{"n_experts": 64, "normalize_top_k": true, "balance_loss": 0.0108, "balance_bias": false, "init_std_router": 0.0357, "lr_router": 0.00163, "tie_embeddings": true, "batch_tokens": 131072}
Below are experts of layer 8 (counted from 0) of a mixture-of-experts language model. Rows are named router (the router's row for the expert), gate (a neuron's input weights, with its number), up (a neuron's input weights, with its number) and show model dimensions 0-63. Each number is 200 + 40 x the weight over its row's rms, rounded and kept within 0 to 999.
After each expert's rows: "comes after" lists some tokens at least twice as common just before its tokens as in all text. This comes from a sample of Wikipedia text that the model never trained on. Tokens count by the router's weight.

# expert 21
router,261,181,217,276,196,202,134,142,165,224,241,259,192,149,226,183,244,214,230,189,253,307,182,277,181,205,166,218,158,181,235,185,228,126,153,154,160,182,280,148,234,275,147,207,230,282,233,167,186,235,128,136,207,189,139,223,253,196,144,215,194,184,252,181
gate0,244,186,219,207,182,197,178,222,219,240,275,205,220,265,219,220,203,231,191,189,132,158,166,171,164,188,161,231,238,189,230,206,216,212,172,199,262,268,269,240,183,209,200,213,261,306,225,249,206,200,112,197,218,209,226,195,236,257,181,190,194,180,222,200
up0,219,229,236,188,187,159,186,194,180,145,128,273,162,302,308,229,199,193,281,249,189,230,183,157,204,209,183,150,164,99,224,143,159,206,155,237,244,253,139,198,214,232,227,159,213,265,188,168,180,197,178,195,184,240,218,173,161,266,175,210,230,276,182,222
comes after: " ", " (", "1", "2", "3", "."

# expert 10
router,230,243,201,184,195,232,200,169,207,218,183,212,254,153,248,241,229,227,204,182,95,156,166,158,188,246,172,232,175,213,227,182,161,275,198,153,206,212,244,230,165,228,202,228,297,220,232,225,138,194,221,139,208,171,150,197,252,201,177,255,185,217,146,218
gate0,206,221,195,182,234,175,180,205,172,243,247,202,232,190,268,133,204,179,239,202,170,189,233,154,129,140,206,211,265,188,149,129,247,194,209,244,236,176,241,139,171,181,252,208,163,243,155,237,173,281,136,221,194,248,241,148,213,200,235,283,214,263,151,231
up0,206,179,278,208,165,199,131,127,201,132,126,198,165,225,174,232,224,122,141,182,155,211,199,132,264,217,194,204,157,165,306,194,173,176,265,265,206,208,207,212,155,194,129,256,193,260,215,270,212,169,212,171,175,226,216,264,190,139,225,142,173,158,196,227
comes after: " ", "1", " (", "–", " $", " +"

# expert 19
router,168,183,227,268,264,171,245,197,197,197,185,188,308,238,196,182,163,96,168,209,184,200,194,217,235,179,268,226,266,214,251,209,223,170,177,213,105,257,154,158,206,243,175,228,179,205,214,194,204,151,208,212,208,138,230,214,187,198,158,251,249,270,258,273
gate0,229,273,305,240,266,261,227,209,85,170,262,226,181,260,265,140,155,198,192,274,196,164,220,220,170,164,123,229,148,179,261,158,214,190,157,227,222,230,182,161,163,203,212,206,204,228,177,180,249,234,198,170,164,201,185,277,150,150,257,238,197,141,257,189
up0,214,170,262,154,252,193,173,157,207,208,174,274,179,173,124,176,291,206,130,198,189,189,183,202,244,230,175,206,123,207,164,171,212,167,226,211,236,222,208,215,198,268,150,140,124,178,234,222,187,241,212,170,232,220,248,175,216,167,184,239,262,302,174,238
comes after: " of", " in", "\n", " at", " to", "."

# expert 46
router,167,186,227,187,241,219,185,217,227,234,237,193,215,215,276,263,271,202,113,138,220,283,145,273,155,315,247,213,159,175,118,190,232,205,163,199,249,217,150,168,191,167,210,133,194,161,223,263,176,235,218,232,193,164,219,239,250,204,204,165,192,202,178,210
gate0,164,242,210,113,262,166,176,244,196,226,226,191,211,196,209,196,222,157,139,235,183,129,239,166,174,216,173,146,244,219,202,169,160,146,173,185,238,190,257,220,148,164,154,283,143,223,240,245,200,233,89,213,226,283,201,132,184,191,169,251,92,235,255,188
up0,173,233,232,259,254,153,181,151,249,133,165,244,151,272,229,176,276,244,164,177,206,223,176,222,186,145,162,196,156,187,169,126,250,231,198,190,266,249,175,184,218,209,196,211,261,195,220,222,235,238,190,218,171,177,234,217,259,110,206,91,259,186,163,210
comes after: " |", "|", ":", ",", ";", " in"

# expert 1
router,197,230,124,165,229,268,176,196,210,148,152,132,162,212,194,190,198,169,226,133,295,257,238,129,228,231,257,243,237,178,157,155,290,204,231,159,218,223,186,257,94,194,143,145,148,220,251,220,215,189,137,192,155,229,173,185,211,265,138,238,215,169,202,180
gate0,274,265,196,196,220,196,149,167,141,256,201,191,158,258,184,181,190,181,166,151,194,234,178,122,141,196,242,139,197,199,238,193,152,251,138,189,244,176,197,209,220,195,195,236,171,252,148,208,197,219,178,134,283,127,201,279,173,183,232,170,233,125,172,265
up0,184,214,198,190,250,171,160,204,170,181,171,203,134,262,263,241,229,172,210,214,105,232,225,165,116,218,194,174,175,313,256,181,177,180,201,243,244,207,196,163,245,225,194,265,204,148,219,202,171,181,168,163,286,208,178,241,179,156,191,211,247,201,258,171
comes after: ",", "s", "ed", "ing", " well", " and"

# expert 51
router,213,218,267,217,230,229,201,142,213,258,206,226,239,106,164,144,212,295,198,229,231,156,179,203,220,142,138,226,178,250,266,208,189,238,194,231,221,214,207,199,201,148,232,199,195,173,208,133,263,191,174,244,190,161,252,246,157,179,254,186,180,174,251,129
gate0,238,246,299,209,289,137,187,139,119,206,225,156,242,139,155,177,160,202,208,184,138,196,209,143,198,188,168,214,213,193,201,144,200,242,234,165,213,244,217,201,128,201,156,203,262,193,228,172,278,164,153,191,183,191,175,197,174,258,213,244,240,170,177,269
up0,172,252,219,198,158,207,157,228,177,222,118,278,212,215,213,135,206,234,142,173,134,283,257,198,237,170,196,245,138,213,280,214,161,280,154,194,259,238,104,230,260,167,188,221,235,223,212,206,160,243,227,195,226,194,156,235,216,199,220,167,149,218,240,268
comes after: " |", ",", ":", "-", " E", " C"

# expert 4
router,193,247,154,164,272,177,168,200,201,202,195,179,206,114,199,182,231,158,177,209,192,178,177,212,203,206,164,189,264,229,197,237,144,196,249,206,188,202,111,173,253,121,121,191,216,244,162,180,266,323,218,285,217,112,182,218,232,241,209,153,197,174,234,212
gate0,267,268,196,225,256,206,259,215,152,207,180,243,229,240,210,199,182,170,219,185,199,273,213,149,176,206,147,172,259,187,241,162,259,263,108,191,231,215,198,166,169,208,230,227,171,236,196,226,145,320,214,202,138,227,223,222,218,248,265,227,220,167,198,279
up0,235,154,284,207,171,217,222,239,214,200,139,185,163,291,197,177,205,203,130,204,226,190,227,196,182,216,127,248,195,245,193,140,170,225,207,246,232,248,158,193,231,190,212,146,198,184,236,236,171,187,158,202,197,177,240,234,181,201,201,214,217,157,230,145
comes after: " B", " L", " H", " R", " W", " D"